From a checkpoint of a small mixture-of-experts model trained on Wikipedia: vocabulary 8192.
Below are experts of layer 7 (counted from 0) of a mixture-of-experts language model. Rows are named gate (a neuron's input weights, with its number), up (a neuron's input weights, with its number), down (a neuron's output weights, with its number) and show model dimensions 0-127. Each number is 500 + 25 x the weight over its row's rms, rounded and kept within 0 to 999. Numbers have three digits each.
Before each expert's rows: a language model's description of what the expert responds to. This comes from a sample of Wikipedia text that the model never trained on.

# expert 0
Description: First piece of a capitalized name or term, often one letter, as in taxonomy lists, anatomy and cast lists: D, M, L.
gate2:503518506511507498522516515486497453526536531501491447505492514553517517503506532506469561512527472499453543483523501535520486519495500507482565531475507509475499468501487511515517457513445485515494474525520438494513517553473541447510490495507511519518552501516508495518533483553484545510511497506463500477534480500482514512470516478502518505466488494463527475499469494503481513510474
up2:471541477483492527517498478465499478492470498510527494514515479461525491493540453494467499490492513516460488472493498488488488497533507461500500548523466521509453514499501463509499497521495535535474498493478465517517460483469497532509505519550485530557509543510428536526505484496500494500513502504511511513460496496507508529511421520484501550456491477506522510522555467534513517483504
down2:487491519486526488489470558467490511493507513488460565470521537455474536476542543496521502493481481505563546477530497443474524476509480529516540499459491508497467516491503480502532517454463501484509491506488538496466482509508505496510493508559494509483521518504521496500463486529530471482499537491522506488477547542462489494504489536471499501478525489505506494519503521513511492525553
gate3:494486535457502482497502490502466496514509519525446515500491479527532504502480525493474453493512466527518491530509499456495520482498509479493534455537530516515483478473478505556523485487441549494486474496510533532484496458482505491490469476502480523489466509475492521512477449494484487474495496482568553502528480481523486471485524493522433500495519484450532509488468474472512510512529
up3:512523463538506557496539494481475528488453513461496531508472519517480516490473488465478514526481481509503460524489512499499494502524470501516497449493510518490524535503523496451525493501482523527496463529504504487493464563499486507538515496518437507491512525507487489536573496547507518463483484489487455470532494506478498517488506500473527514493486485532515499532502541550490480553479
down3:518517470472465516535500470452523479441495493524507478444532545482519499495506513465492461521492505498499473475553512502448525440521517502509516486527546523495467505499499496527525455514497511535480506465487517476502480486517488534506480552475520489492533519480491517511484516491479501470496543492483506493457553514526473472523494534504492469467488532510534501490523516494531461488467
gate4:469497533506531477505444477478499481504500447485507499503490484463529506548503474457484477511489510510469520478532485475510537430472492464519497479528532491498476504526440474542527503492497488534506516535465523460459514535522547524514513480519488478486505518514500497488491496461476518500525557513468515463493504485498529508496488501496455535515487492513501478489491557527500547524506
up4:464506481520511508487540488456495513507496491492528513485517534495501526560474468511486503494483456536502507493470457510455546531482497470530464479504467448511495496461510506516535526543530515507486497478486486545467493495507511501530505534454514493479459507539534503529445516477488532472506520473478477476490529498500529500514534526500481508509479456534527553479493524487495461475518
down4:482521545495488507456482494482541479508498450484449458448484540507524506483482444497522514520510537510481550506519522479514485516493501509509484469510526512453488463498502461491468439473495498506518495516519520525455477473488531507486474510515502481487531500503515519522481496467484500517523541491509515463449457503498482490476530533484501484530453452491532469478540506509484489522474
gate5:504560497471476558539509530448537465492535481450479524501514461525505465503488507505500481505534474465451505505445530516533506473492523556487548493529468494537488504510484473488464498489508520469486497504499468499513468475499503524497497470473515499471507512482537484560470502507501535494478562504481485547528513501483522498514470479503512519500501520497474474497503501489512521496463
up5:503532484532479509528532516515495497512512507482529555471509487551479454514483517549497508546501519483573529481469503453503519526503538536475530459534485503514471490502483490448511510513529473498518500512474447488531488474498527506528468479501532498521564490491531473511508510503484489501491510497473530483532499489522509488555518523481503464496438489537513504511491492466495518497487
down5:501500511496495472508499538538493490521492531497434504531497507495491485530504506534500509483541451473518541506515492498487520506439511463502509528451506529514484510532491468512517483469498522526501529523489514455530507511486515481539551473505486468456529450535499476506502489499452552514470493485451512494513509496453511481490520464468496492490453511519481484533534462517537525496523
gate6:498491483495539461506488524496473475489532456453466478457498526492522501527492471466501506506499511557499508500501474471454535488520537477483547511487515502501480467511494463518440496451503537507489477516511517498485513504502490546502524492501433524521480483467493539472482498511513491520480539512505530527506520531527499515511496533539521488506516531486504481476445515524441483498453
up6:493446498468504492474489524523444520492486527529495504502494433535487519502498474528500507502496493479531536451486511487464518474492493495525518492512521506507494465511471532512453509494455490509547503487485531524543494521556509528515491460528548503502504496480514488455464526523507502492545484519475503507479513493531474527525501471484441472478474509501459490450489446525496474508490
down6:538477537449529490486509505509539511532513571500480468507462489457507495493540474500496542510472474509526512475479488515514485502467512524449490495495521467509497503521495455492459488508490465488474487504533532494469482542441478469500511521500485510519512489506496522488509521448497453486494481464480522504512528502553496446527513513507486525536506499458546473508497503502451501505526
gate7:460517467500505516499512548521510505484510507518488488489493507520539540516494537513455554502476449514535482497506459513470513476536543419451509510489473550489475528517518471465526515490501510522464523500505486497477526540499489506535530476489507499517486499491513503492507505485500537507482510459509515468472519502482494530497447514521546524476497494474532528480483547492493555483479
up7:490477498504494464512512497457528499485500523524498505517454471558497491479484491453486521507532537510538574510465486506471518509502550501477526512469537536538513511478508523544531512503515469498533491468469515549488498541471514488503513498493526505521490476507487526491475454519539525459475510462497534517503454527533514532521495497476508520489474493512448489512515527520529500531475
down7:513493445464511480463513492510508502533428488478501517510505504482550499505472508518531528495493536498478484518460500491490488482450507510509532530513474507509492487498510451501469493498494529503535529481545576520479486519481496526532506541465528454505500468501466501497499516488536500493542430484497513471517501505535511497513525490507481524517487509522496538484516551480562493503512
gate8:503513491509475483479507482496451486509531527448478519484508464466447533500516472537509504509488527539560493516520510495517464476507532525532516468479497514483497490540495530539495528470527546518500487521517490492508485480484492485511490484513532491505482526498504482541529513505485455482457460510481542508555577519515490469538530520544508491510474465499504509544465500490516495504477
up8:485499469475471480487516505537471533511480481498481494491483491506521547509527479486531475483533474537515465525507536463493471471486526524491528476486514435496527543494485478521494482495517470530517433495514498507540464502494485500476495539533521538499463480485526542482526453526459482513487501500490511451524540484495530549496494504543481535542469513493490504500515468490482497511534
down8:501505509503505568540470514540469501456471481516486500539460463468502477477465512513525483524490475508525520498508510446535535525486522494526492495509438481471487533483536449483532457525532467520490464496486506488528493497510511476453476503503515498487521487551501506518523476498458468525482502488539503485492526497460500519490524467495480552488522485507477487490475548516499497523484
gate9:502464445499531476496470519554456454494502486455513447468488518510536496483541489562499530485559500525502532486500493488467534507519547497511511489531508525471491487532488488501501498503491517491526508513445493511493499483531487500518513472534492472502517463518528512528510480498515460477493527479429496505490501529505479509529481514490532501548486518486504474542482469515527505478461
up9:503541499530525518526475511506473494488499531478487510510524466524473453514505486475483506497494474491537522469464474469519490479547518498544466452508502515480486479458507497498511493510492506525550466464543506507480532505512492500472508511475513492466497506469474541493496529497500469525469517495441476493465518522545527517466467524529508481549459511477539492519426505527494516526482
down9:558518481500512488464487477464498490483514534514472510525501482507472493514468521540459478505483530498436547514484485529541524514452495449509494485530492546474508515497520481513497516487505502481507477540477488487525530500486480490496539480490506507468504498509475538490514491514567506475520471493507532523493527496515504497490442489492502499565505529501528511525528479533577510524483
gate10:470485502538518457428502527464500492522484521509503532531512521494447499547524482476527535494504465500493499456514483495484502502534477518501482515485497478499523535506470555470500516495492493528469479536477444479524460512505503480493490480513514514493546508470513503489501530526475518538522498529512441468508471500496490493538481472544496483508480490510543469485486454470454465519495
up10:499475421532500482504513550516507488513480513465511487421451509484476513521469518491508497472490467506506500548518479530483503481486492475514519484529547471507527495501495501476494493502521502525533528472477497517476535499512478533513509462480497460458555482514469492499481484453502555515468500498472495501498480548523505514492553504506462474484467520501516501488489460487462488502472
down10:473496511450510475470470500499518520511506527453497506579550500483481506478526486511482510521485454527538467505502491514537508521510517519457489456469513491488492486486495542511447499502529464488463478569473472509516487491491483512477480502456460537532469506476530475493503532518535477465516496508500449451492513492507488486496492477511470499523513512506521495471483484467532476508478
gate11:511477520509541512550525513477510462481487509478524490554472498521546497522494511501529496526479517474464485508500458469501477491522512496485463490485492479496464526497522522516509460498480515528495522501480515522531520493532552479509518449517549499446470504507544527520474512498522489483557517518530462521497510438507479462512503465497529488459459512495493484490545480481532479468508
up11:455527454463508507522508485524460541518473521554477501493520542496462523472516437521491493491483539497473524506510482521520502482505464477470448482475511485503516527498520429506481516463505468500524512475533488486505537497519513534491467512495509523499536487514506481506498448521477470500522499515493484482498525508480526520483419502484506505496520447490478495501553480512511505519527
down11:497535478479480439488461453489513525547525469507464540477487514461482473491530487485463519498449483560464474489505505519493549509518521514533484497485491472461474498485518502531524479481478527490490525483492478514470494487493504483544530528502479456465455528507467452501486521499497513498500488511480514501495488488539513485471474519506449504503495527455505496530517503562471502479510
gate12:532487514494517460521544537504468489535508515444476514499508471517512496492477529488481483507469515494574525461503493484473515467512512516511489462530466476491481483493520462485509528503506544547517472553462524484475489486504453482498482495501490463493513464456531536528499466488502456478486469479499506486522505487559511478531539502531498525531470494514506487494457481503513524535499
up12:511507506525507481507496522484547528483463540466517530502530505546437506505503510503521469496495494471511480490423488502539456534493482506491507564541471536484482494481473510499482532467518481481544491487483514500492491547509537505516513487477519503500492484483460515497514523516563478484498512543527496509440478468509534519476530498511495482482542484476490525470500488506516506519463
down12:472510527496486528504484496494503536486500483488509536499508511519479463494473451502528477519463473524473543507505510502514440509496493493524525582526493469478500478525452556495491478451492511489477508467461472465497477510480517481548508483467490520491422516482511494498475522515541524560493519515485505494513493502505523507491510498504507500533521473506482466508501489496447468513457
gate13:495458504486512510510516502514502512501487529473516454486478508511529472494490468479465501514556469522485514517514514510497484502510555500495516461529503505531515461504459495518535442451518506467509524484489503483495481494541532452535505529478533525445479498447495458461509478502493435463531531494521528518468523516494475504489453485496490495500480483515488528521484451524480527485510
up13:439512489530428560507456510510493532506489512512529505545492496481500562443459487468517484493515462501515494508554463479475495528480490514492507469498496510504520509552548534528484508479550524500488517483485536517502519505473498508459509490509517487531515499489520490515504470495471522508494476480516516476539528548502477494481467493502524499476496530528515499457513500504525506498452
down13:496491493453474501487468480538524484481485485498483495512485462555516526527511508491551514463564510519472534513513488503479491530498530484479544471461493498477490472532517526500504506504489542505484531522476527490496483573483503453473492518517528495504482494459522507486509552499506471530503483500454493519441520486533475522445480504504485483451531500507496488474471488495462496475501
gate14:496488519517524493489456541482512483498520447522511484479521494531529481504481538490476539523474513494506452463499496537527516530508475480484499462512543484527498496536447476479498479495495510532480516514462525492457519516494535466544464484476521502449491496483500478498507526488555498526505538460468536477524463483540514513512506491485498513438492498475534515490501483470531466530521
up14:495484465484502507477437497487476498470491498542464509505518491536492519524476474497480465511533488508510453513438482522512451526487513526491475443499504535507532457482503526503505493537488519481493528510508522536493474500495497482504500520498501496481524493491478461569534445551506548489503514475549460515504499473489513470494530499502503489520490475512499515486494440503461502537539
down14:508471495500532501507519482495510505469552530479491507472529513530484550485538513485495530529575523482540481511500481514520501502483516484467482511469489485473490493478545514505547496482493474530525506508483500525524510542492531500487527520512486508450523494490492525520550486532479507502541540498513483493542505459494483517516569483462536463489534491490495486537491530433512487505503
gate15:504519469489527494524488515494524516466477505450507470442525501505464527496566484501465520497545498502500518527482494445495466529488493527474511470475530486461497465501551503477517527484491452518530487533489503526536505528511505466474525517503506493477462508454537466523484496490545506497466496528479491526514475514478456490510498479518540506487457501539495472490538546510482494503482
up15:472486554512525519499513508507503518463490488504572509529504443524502506470465527504500523495462474555434503477521497508523496511484517523492488497514500522549466514486459504505480514561515552501479500498509483488479562495478519528518521490492485517515514510502505519499473456496506507519505514500520479501577528480501494472467507541477492520500546508501504459516463493473525515516528
down15:438501518490521489474480498495483505547491503464513524501496457488496548477488439505512544509513531472552493497487475515537486512556485510486526498558466502523508483504460543488519505535492485520479504518546521513499498515508538479545530514489508508483520559481497491498473522507489560490480470525515528537499556527524526510502516500508487524520507503512457499457485477504487509525516
gate16:512520512511515457510489519528483475484512516514490491490505483491475478495498524489492528525487515476509500531515529483521498496510517502447510460498537466501482481517454518489497511511498538539502498511488475505522523473535520514476516481501463470489488480500496444460489483505477416510503458468534545472523531505503457496544503483528491462508470530502535444486463487491415477496493
up16:473495495506502548478468468546476469477513474458508477518486514473536476455483503496537536495470528520515532544472527504516481525515497505466471494464533459515499493454499464475497511489490471500468519488506435484519529461547527482521494492490485465470466508470495509450508512483494481503503466508494510473512466490446515505490474515546515472503500489504521492521545478547501476527498
down16:482476486475514530456469515497499513481511532498515544514491417454486522458508501482510505495502481470508511501501487466469540526518511448549487514487516564479539498503493480474516485475480469560475476495526517497483506549494488509502488504478495501521531473530521452521525510515497526510459476526507490515507492483515489460462466533505462490511524483484520485533562498509480490507501
gate17:498495551510467477517490465526494505490521516479494543562464503472478505516525497509509499507506464504534472473514497512507518454499526485528551519496481466541519528517517504548427509498500518544453491473532500469489508477471530481499523491518520504510548512498474507493502452489446490493508482425497518489512498519492506462472460488486505496532507464459526508522500511474499508525483
up17:469534530432502495488481486474484545468496525519498459483508501516515516480550462517448481483464514491503518493499489451488468501485497486495463471459517513469490512508461502493477489526507526468509471507531559536477541512524510506524515489501516513525473509510550506486578494529486528529474484546483494505524493519522524499528541496507492511520496472529466476514486531487508466478506
down17:472539463492503473505497501493504539498482522497534493514488502497506504520510488468535520505486518507519487517523515490427516465468452496515548488537482458520541481506441491462522506499469513537450526463507463484496510503505498536509483473466516497554490484453477486482454502478496514502426509452510555507524496517486542496505494511533486524499481508476501504505492513493519532475521
gate18:517519547491524497500515512527468495538520482489495496507478539489504478500509539492444508535524503523503530452516472523486477540512513504471514521546521522510488460499483513545536518488468555514484500514439488499501543506505507484455516508510456496461507483488454485497452444478488499533506506498513519466502504533509500450508477503505486484522505538525554496508502499500458555491522
up18:546494479541497515455497489464488501517495536490543506526488545507481496492538502563511484470518432540501483513502521485515497521473473517501527493532547481510495504524481521512492433490474536496479511521522492522483515486484522513526503508475514486468520525476488479498509554504508515500491517502548493517505488474506507489526456509464514478498508436499479539483528546567476501492525
down18:485471503541505531532487524490523504521487480523478505472497466477466507510509446433523537496496524550527515544483491464502510523519521465498520526520519511528466494468478494533481502503561512473499528489488519504518487504536518491458424474483509479466523521504497502489530495471498489514510529519517439528531510517474460483471448510476462523509531488484496520507523507514479502520514
gate19:495514515496481480484485517556529511539512483486508480523465477491465487494481535484509477520506502476497507498542515516512498480509545515488533484503500500519458487479518486530437486505496511502477460445447493515507509523463517461445480505510517514513509530516431528503499533509466478489498506481523549576455519505528447459545492501492501527529511510514536500509509522504502501501497
up19:518510509538540507470565492516500534456514496530543534497488479532469488504518504567507523500474508492489486459533476488498501527499504535516502552480499531462490529563545456484508514468495494539508458532466494479509510473494462478509494491529537489510497500541487518507549484506491490496487514491512512492480491539489513508447487543468502493467478491458518528489496534513527487496510
down19:503531491540490490533506518512463524527537466478495524509468542493525484507490474470539492503489486464467499526496483496499500514524530474482430497519449544455544510485506495512532533536480516511513515504478493481477501464466503492490468502506531497535496487511494483471492520490519502534489476451483523487546546521528454477495504535459501487525503462509482489491461539495496497427494
gate20:507469501557485494450496538478465494498525461513514500534515479514479461484505520514521463553512479465510494506500544485517509537491538520479539515492474543510525525539503497496468533491518502491471497498527447490514516512467526489480496503487536516488508458489481479512521520477489517522494527493506526462550488542483514498473457486561512490517533464518519487490522551527514518543529
up20:502469481499471496459510511489484490480497521476516527497460476560488465521483474482513509548504492492520535523532496510442515512513521525468515495476473493489568555529505504481509473499445457507490552496514461485487472491517493483527521496452487478474499494510469497505516493520499461511489514522522488491463505498504468561476547505503506467479514508498516492459541528491440482484502
down20:489494480479552471506517496463500504517537500476477494535479505497499489501531530546506483516505501530490486491498437543519526484492489528490473446505491507486511485505485500544500513502534489471432434504486474500511460483512545487526563482503476464516450491497489514491519506467468518484508466511517562489483480490508487507502457475528502494520542467489495511514507527530502532542476
gate21:515481472499493515516424516482520536473501460502473520459504460448528513521486518465517456474526474511511472485500517521455541531486502485480529498466512547465477506489498518530481516520474517524491530507510481485474481505500512490498512502483572472451474521461497506508492523536508504519525551528538522490499522550541506494513518479504512523498467483490473498484503487466469510524531
up21:538482506525554469484499460498498502520489490527449504500513504522533488491541526493501502547483538483533496470535490452518518488523507441532469537483508465531509519496502504499498447514517451513516519458485495457499511510524486483497502481535486475495462535532519512498517470488558507484480474488535528492530453467511489498547453465522486517496493515512466474507522536498504497484513
down21:502502528534517485418478461535509502509495496486484550492524500543500517487546562532444473542532511513500464471516511498515507489503499485516487526509544517495497472544507506477501521499485537548513527477493517452545524459508515517516513515511530486503489517473515496545484491502497506486510465499505523482527440478511501509530542485504527512464477474473521534515490508517522483491469
gate22:511553504472514498524496512510528519516482485507474521493508482530484455487516537450488518493537458481497507503508500468537484508539486474485494510511536505537498455493481519480465472448502511470513542526519503474483466512503476480462489470517513477461448510511490508514452479461459444457480470548460520520534507516499496530513517510504523494498486469497513526508471472481552502530499
up22:511454489438499501520556496497484519484507478504518477526474526469505500477542477518521491506496497490465537541523473511522481503565465503497472487477528486521498515443502470479499503482482456529516506516483549482492568510478512536498510460501472493495477507503482483527494496519493471466452486511535505454496500461468538498487526503552483464525507507483488503509526462523524501481525
down22:536544500503479449507519512483500516520483505476515522493508516489523530501490486507484498529527484494490511494510498521534505459526486482521519489453512511526515548456495463462505535517453495498541524513501544467502486514518498479522473482483499464569478448512487533510481490515469446462461518485509501500443470522432526517497531500504539479547497475512495501523509498475512489488470
gate23:516515506492524440509466509523493510496503490501497449465516497514484482508516509496513451487522491492529504534526490515498475490495519512461516501509509515498459451503493504509508554504469554476539539496468494476521512520531442517487575509481524505507471494492504496501530561461474537506482523520535510491517495505565510495508498483498509449464475507491518537494460514481448513524490
up23:491487472451535482513545483486505501483529529494500519503428530516512503471508527480521519508489484496490475472533501515490458556462459512527506531477467530466495501529502524491521556525465508528492462503532498497530492479504543456478509437466486495507478504562489517504508489485473508506488492477475454490513501516540507504499534556491505508494501538502522501532482477516528471483496
down23:502508488530510517535546473499562531524502522525504522488496510472508511490485469491540475555482467515516496491495487493524514482509479544524429483519504486494534531520502507510507552456445525482542509487488513453499532447493501488506490472482527488517491516494476470496495540524499527509479504522507488484464508507513487515530488499513552449536501517448525482512509462498518469457490
gate24:490483482503464539509514527516467457537569533515470506504508518539542473522478517473486513507478461498466473487549460509498502456518506473485510436487467465451471501475468523488480509481479560480473524521508507522466509483491540530489481509492467482512506499507514471480505508493483495516549522493494524504531536518536503507550488510517504483492449499516490515478470491500518526523479
up24:496500471483505488433452464476483527495474498488465503537492477544483471479487507485487520522458488512452524508504448521513474529496489504514526489472492496469427512480487476454510467505467487508503508486476470518511458500482484501478511580532489503478522489514504513495517513523498513477493501492485507504468498466489465482505517507506511436555477493500455488485479454491476506475534
down24:463498481459482490528507505538504521499478527516579512540506477473505495513471492461551457471493515457515512486476527492535498481515473478509508537505476480498511474518486499479473520472557471523463483476496488480497466489501510468501498503521472510423493507506486482515466475517530512488515485484496423505496522490467489529447494481502538484530492532540506486517496481479512489513476
gate25:473499491451493493519485504484496478516542471506469479507473487501511454513562506473523528481479553453499481494488508521492474506508455496504526465489509491507493506489471471459462509495509468523505517494480526494520514474547495509489491432495471529536503483464439515479511534492525491528476496466492523466459502506464517471536453481503473497499438554504486494483502514482524505491528
up25:482486512511484508483497501510522494490476538494522469469526513512529493490484537545529463530515529495520527532519500441507528474502502527514537502471522484483493527469508495478525529474514474529482455497496489528484493516477435522496496502484505503524511500497485547524438528507459490485445519512448498539504529520504532495535476476526515501516473490472563478515536497461507452525513
down25:507483486520489516522487470519539524512507536504518477482483450474491510488466459522463478491481532523480514462539503488483485500503495527475485495502502547511528551527488480509491507451499516517543545510497487506517464493477468467448469471526542476469502546497471500486536481470507500494505444529516480516465448484481505516511439518481505535511509488513469495543485528492494460491520
gate26:516525504492527501531465508493531477550541506481515516478510515521509485506481495453447504481520540501453532530470486493531537493492515492494478531487459499470456473454467526549488492496457510514508520514507506525497492460464538482516481528474491508443511513488493477466496494471533494506511498498526525527505498514519437453530495475512511466469492526513492505488514438546507511510486
up26:490462507508504488502520504520484482498471535531505522533513526464425528498497503485544518501503516512519466523466474467486479463496466481470509549479485476516544507519559516451460504505496461498511481468467495498470506520505511518511504475490488485490481532461503490490493525483494457506538489483457496521477490531536507570521501507529512489524468507515453482511468564503501485493488
down26:505511491509511459509527494516487527499476454496510503522483493532481502463466518513539495465493565510486504538483479529505487495491477533455541425526525519513530512513513507467510531513503543546485499547474483514487511511500516502527486556519492521462480500545483445482499487485506513553517489488452496528486525476484504512511467440524482487500555501507512478499521494497515488470505
gate27:500523505514521510518479522506470468527498458487504520523506462522478506530523517500484503518481486521484555481546519486478514462527497515502520487474468518482528463547482470548500494543474504482471494507513458514496480496484495456486523495515486445493504474501465498443528485549546535495475470491490549520503488515481495465497555499495490525463496481497551471476511471536478513539484
up27:518550484474511513515529525462493507457512543488493478484505481504531515465488500488510505490482525493502469497448483467494556485477575495485468474483510504502454484490511570481536488474527516563489478489487501529506484476490453532498493493509483482509502503481543524503509521523498467496500570513504453523539492500508499511540483484527504514473508466487500482477468500488495446494486
down27:490505521505449512521457503481479450509507531508477524530490533470518510510499510483518474432500473528495525528542507515552469525508487487495489497517476474525464523491536524530464470531530507515533528535479502458504477503497507498517488501512455516515514496531494469474447505484517521462491521523476537487489484547521499478497464532522468506451461516463519467533501499505542496507521
gate28:530506543515489508507508538496525513514512508485476478470517478527530506528470477500429528502458523465501539461527510513485515505553518453486535467525476473514462525537459534493452509475527483541487527523497485524479506490490543504500477504477489485490469498496470505469509507511434455473516484480480552516493540481505484534498502516458478499501497480472514468478515510505505499503538
up28:544506509488499544539519511499539510526448528542471500501531541458511520482504540486473494510514488498476513521490516545520495488507509498510512524511502483505479543502524498507481522521412523505513494484488516506522473522502503470464513417520525523440503486502487500488487492507457522515513492507549470489515551501521460501507473538489491526507493489517530484458467480522530490526503
down28:486522493498498565510525499508481484513508500493477541537515562484524522513540496536492465486486462507507491502491486496528538516513523521504477564495529520471484498494511498480519468507483476461481518513485521552459508477477515512463507465501536527470521510504494503517478488473476499512512427501496510512558497510515487459500502482493531533546494486518493511462515534521573519518474
gate29:506483510514503503530482472495512544463476454472491440512520485473452476505529505454458458473514524457478506540511513508553488466502487476462489520485527530508449535474475502478496523503496510512501496489503532468496513497495548501460509482492486481484495527496511497510487515525533509508494520515533516475513481507499481460488486513490543488457515452517471468484525457473556449483503
up29:491506502513488497552449518489466442505501467516520511509511540513507495537490493500539491450491513520498541499464471459499470497504499471484512494479506466511465516504484502533491493500527503492479510519529512511526489523523495494458540523454479454512496543497503508466517529498506521497545504519519495482489453497523483491486496515502478472561489522513532441497523433540464539495454
down29:505496486461501459502511487483523490486486489545537537460523527550511518503501517562447496484523476493541494488481433527459495497457510504512502530438473449514488523506479501525486532508505495519512478521500521504534496514514472477475495519506492467513520489497497493504526524543464484481475468517511459468535502487537493542489491506471481494528501517496502570540482502479526509483485
gate30:492499492505478475528508523535503446525561479469531482537527483462474518543491487499535501457503520525517540479527533490477501524510488473491528487517492486496463507508487507506531517510545520529521494502470482471479510495483493529469511521448539486529467481465451482510505554458502489516463544474533513499457494452521516469497504467512502482499478485475511537489525505515519491548494
up30:489535560492466483507514492495492477474496516496521534494540496503475503497524459420485455491488503500497459505502491498500460469482515528487489464493494533493506485519481485472500449429474485479462503524486487482507504490512523524499473492525479488505524513478513478532509501500511530499511469493466516504498485527514538545420498500496485483482492505508458467504485570474492498462548
down30:474511468483536534471474499486516505554486521540542475499500513485479529484487515494457486536457483522490456497509492518485492504565475496479506404517484481472488472508482503473500484432500494524503538493513467525504532495525464520483498498475493465513513513471499528473483518502490511524505517514520523540511443454510512492497509502537487477491520498477506511491499522509448466488531
gate31:520531515485542493495495508519477491490505495471466503482472480515537541502508478461528490531509462492505471493491499550466510459499472524525540524533519479496549452504510491534501524493551450490514508462488456457529466516477504440507512516467493498512530487500454510517518450492514479519487483513499524504519524495516500514491494482515518542475479534489503493517508530474503557566507
up31:496488479517471489501502508535519529457474508530559512501480529509484495517507537503484466470509488511512509508512485526517489504478495466491512430498473510510455536520496467462490479510467527488489482501482532529463526529487483512497509460546467508475504525520572467507494531497471556519502488482485500506510445498495471498498471515479505472530549469501474499526482443540514501464479
down31:503515492497505505490497468494507524473495507486499479495480517517497517516485487495473498481511522517517498513483474526525499475476495456523593329492516499522490502505506490479477501470521512519515490516512494501499513484496514476488474507519482507466487503503501494504503498517485521532502494473480503525538473465517504485496486513508494486492490492474492498528489477506591500501491
gate32:528489482493529498462487503529489508511485495534488524486505479503531523519491542511500546522511469488525490526519533466528515523498538499475534479506527472502476476524537437550533511481524514531472504505497527509489543508489484513444509496490492554458524513492494512527498478482505520510483472483516470559481488525546511499466503476546478493472444524528512517504451466521499532533494
up32:525517505478496498475495511504513483494539506467502508479477483524477481520477503490488465540487500506489514519542484523496523524515530470543492517533485500509495508482533478509498491450516522510515496554496522457490492486495548535487513501494522467557515501530477555462445550482474490501517480469476501524426540470541498504513501506486516529471497541445494486519489498561491505524482
down32:532470502561474492482505503517503526510498484501487540480495512518553501506449518520504468499516467487510507533506506495499525469473508460507464481481454517465503510501521481472510473500539504547515483489531524478530497499513517532473468506509519443515496463513484436459467499521491497519474476502507494509471485462497513496486477460461467495460499522511556519529460505537546530501465
gate33:511496473517504470523446505504529524542485502471511517489473450463488506463474466436510473509523466537507537500496492495528505454504499502528523501484511527490486501491467480511523525458516547475514521488487486477509472503507522490467505528471484480529554484464493499530502485528541508488489503535517531531509516495568489474484481504547507523446495463519491464487509478486553502509480
up33:461528547508537502526494510524496519547478485519505495517533527529507510475519464526523498500491488556508552521487477468498542491465517498516497537502472505482526525492511487479545497471527539505487484479524555519471514559443518505462531503491477501512515498469501469530513469514483539478549458519477476495536516514512488480537516504512494534467514464517523506524500493537485531480508
down33:491484528508454488472504492513513488535454508511502536505482543528482489521526522515533537490527494485537520479452525469516535476502500521475520577527451512527458540535514474506508502501507490483499461535487538503484529514513483496493513492574525501518505523497509525537518521480507448529507510496476478474514501512528495514502510499478463539499486506529517496500550527550525487519469
gate34:489487566494509484507462487475472506495486515485499528477483553471507523464517502501526444465500511460484508511501448487518504477482514487502501495496532531509467485453505458503486504514434497537519465533509450477505538518496520483510486500485505520492506496440525522521511470468505519463499487492496506514550564512470508458507494496527504491508452462483487519547526462512516504516494
up34:504443491510504499522479508516527497457547511507512478502495522454482500495498475527520489500475535479553517496446479452466439517500551498528503500497480472515546448510521476535499512507500504567513520512516460507496498481494455474510531485483533510513469525494510504467498509519481500508524526466517458459498478484485474516513559509513464508508490488539519502484505499540541518481512
down34:508474550561475521484502477498508486506474506510485526475507506515517468516491485482505475470410506518482495555519506506504499497498472496509482486546453503513494486476479452524454510489550566512512485509506486504523507472488510520477489565489483458512491490483501533506480485498494502505527474540506503510516538471484483527533498508476483521553533539526541486496475485503453504504510
gate35:494477507512471508481536542542494514488499493486513478521485543526543531506544469511496479463508491508499500483508492518536518558502485515530482531534513515513522521504474558509519531497494475483530490519523509547492519528491493502510511497516492532432522512518501504502474478489487482526524495492500516459553466482486456485522532511515501511452484471586550499468453500500489508506484
up35:528488531507522509554471487512519488442510528481510476474507512459510511491461531420447494483477486508467508468497521557494493504503479499532535445538503488474544479496462496489507519496490491469540507440492515531475520516488501515484515472516467495500489513491505505474490493489517521486492541497520509538508493508525529478532560521499491542500521544460504498477525480473510508485509
down35:511512514498530480444504571510517486511488480515496500520508515525512527489514464518509455492517493489511471504508518506487518500507502472461493611461499547516462512484486516504504515504486528483493503529477484484487518524519495491527507495488548536476483481560460503490489494517450474526513462505495508470512512511505462500513500443499485510502519508589512512501485505512520491484478
gate36:492446505522528512493531532473507512521447520460496503480541490505492516538565494490440513510523535530514487520500507555503538464494485448498479523482489512500489491526471502524525516516507522494500527478512523514479491473510498533513483448456566513462470498510494500501533521522506513509476501505518519482490513514510485486500472495522533516493505502439496466517479518513509422478511
up36:499520466507540521502446446464480527509511529526516472466510516533533498464524517497472518507507499480466519509499508495480486499517527521458514468519505498528466484556525475471514512506503486520508517493519497522495466491528490496510497476541520477508474465458502517503495523445484515499508506493462489502434504471514512467503478514466448557467536543495459506493468485502537466525470
down36:475528500485442517452531484490488491506514454519492483526525517528497525509533539512515454525499496450522468523520463506490489507504513491467463485509505533530517518509499520502495530509516525495490493426484481504486502514527485509508518502504474483517494461496485509484513507494461498460516501492480510541516521487577476474490497499518479505545473527502553507488509484521577567497511
gate37:495517487556483499486509507460496470515497503511533507530504498490475544533480493510498502520476542505536506507500475478531490518513495479527517476514494473502513468502528526500522470501503526517552506522451463536506482477502559476510519458527524512504448520491496488510506543530515472478489538499482536455522460520536509461486497465569465464515518536509520543528544494487477497491505
up37:457490492486465481507508483523515492466525515499502479458506463530498508488469515471500519477518433546507467462507443514519489522498511505517507485516484511507485506493509487446480535470511528525457535509530525526502489501493549477508520472482510501515510470530538481514475517484501488501506490479499508502551525448528477467487536473526507456455477501476470514544427488494487527499514
down37:504499506497495481509489505462544479481456515500512503469474476453508504514536549486491520492521511510526512478510517510499494535487466483475542491506525498542469503458533473522499524481504509503471523503494513500537484448523483522555501511510484500435507498530540476533529506507519511415464502479487504447519492490492480533510517538499498450546498499502469520470516531457523487503493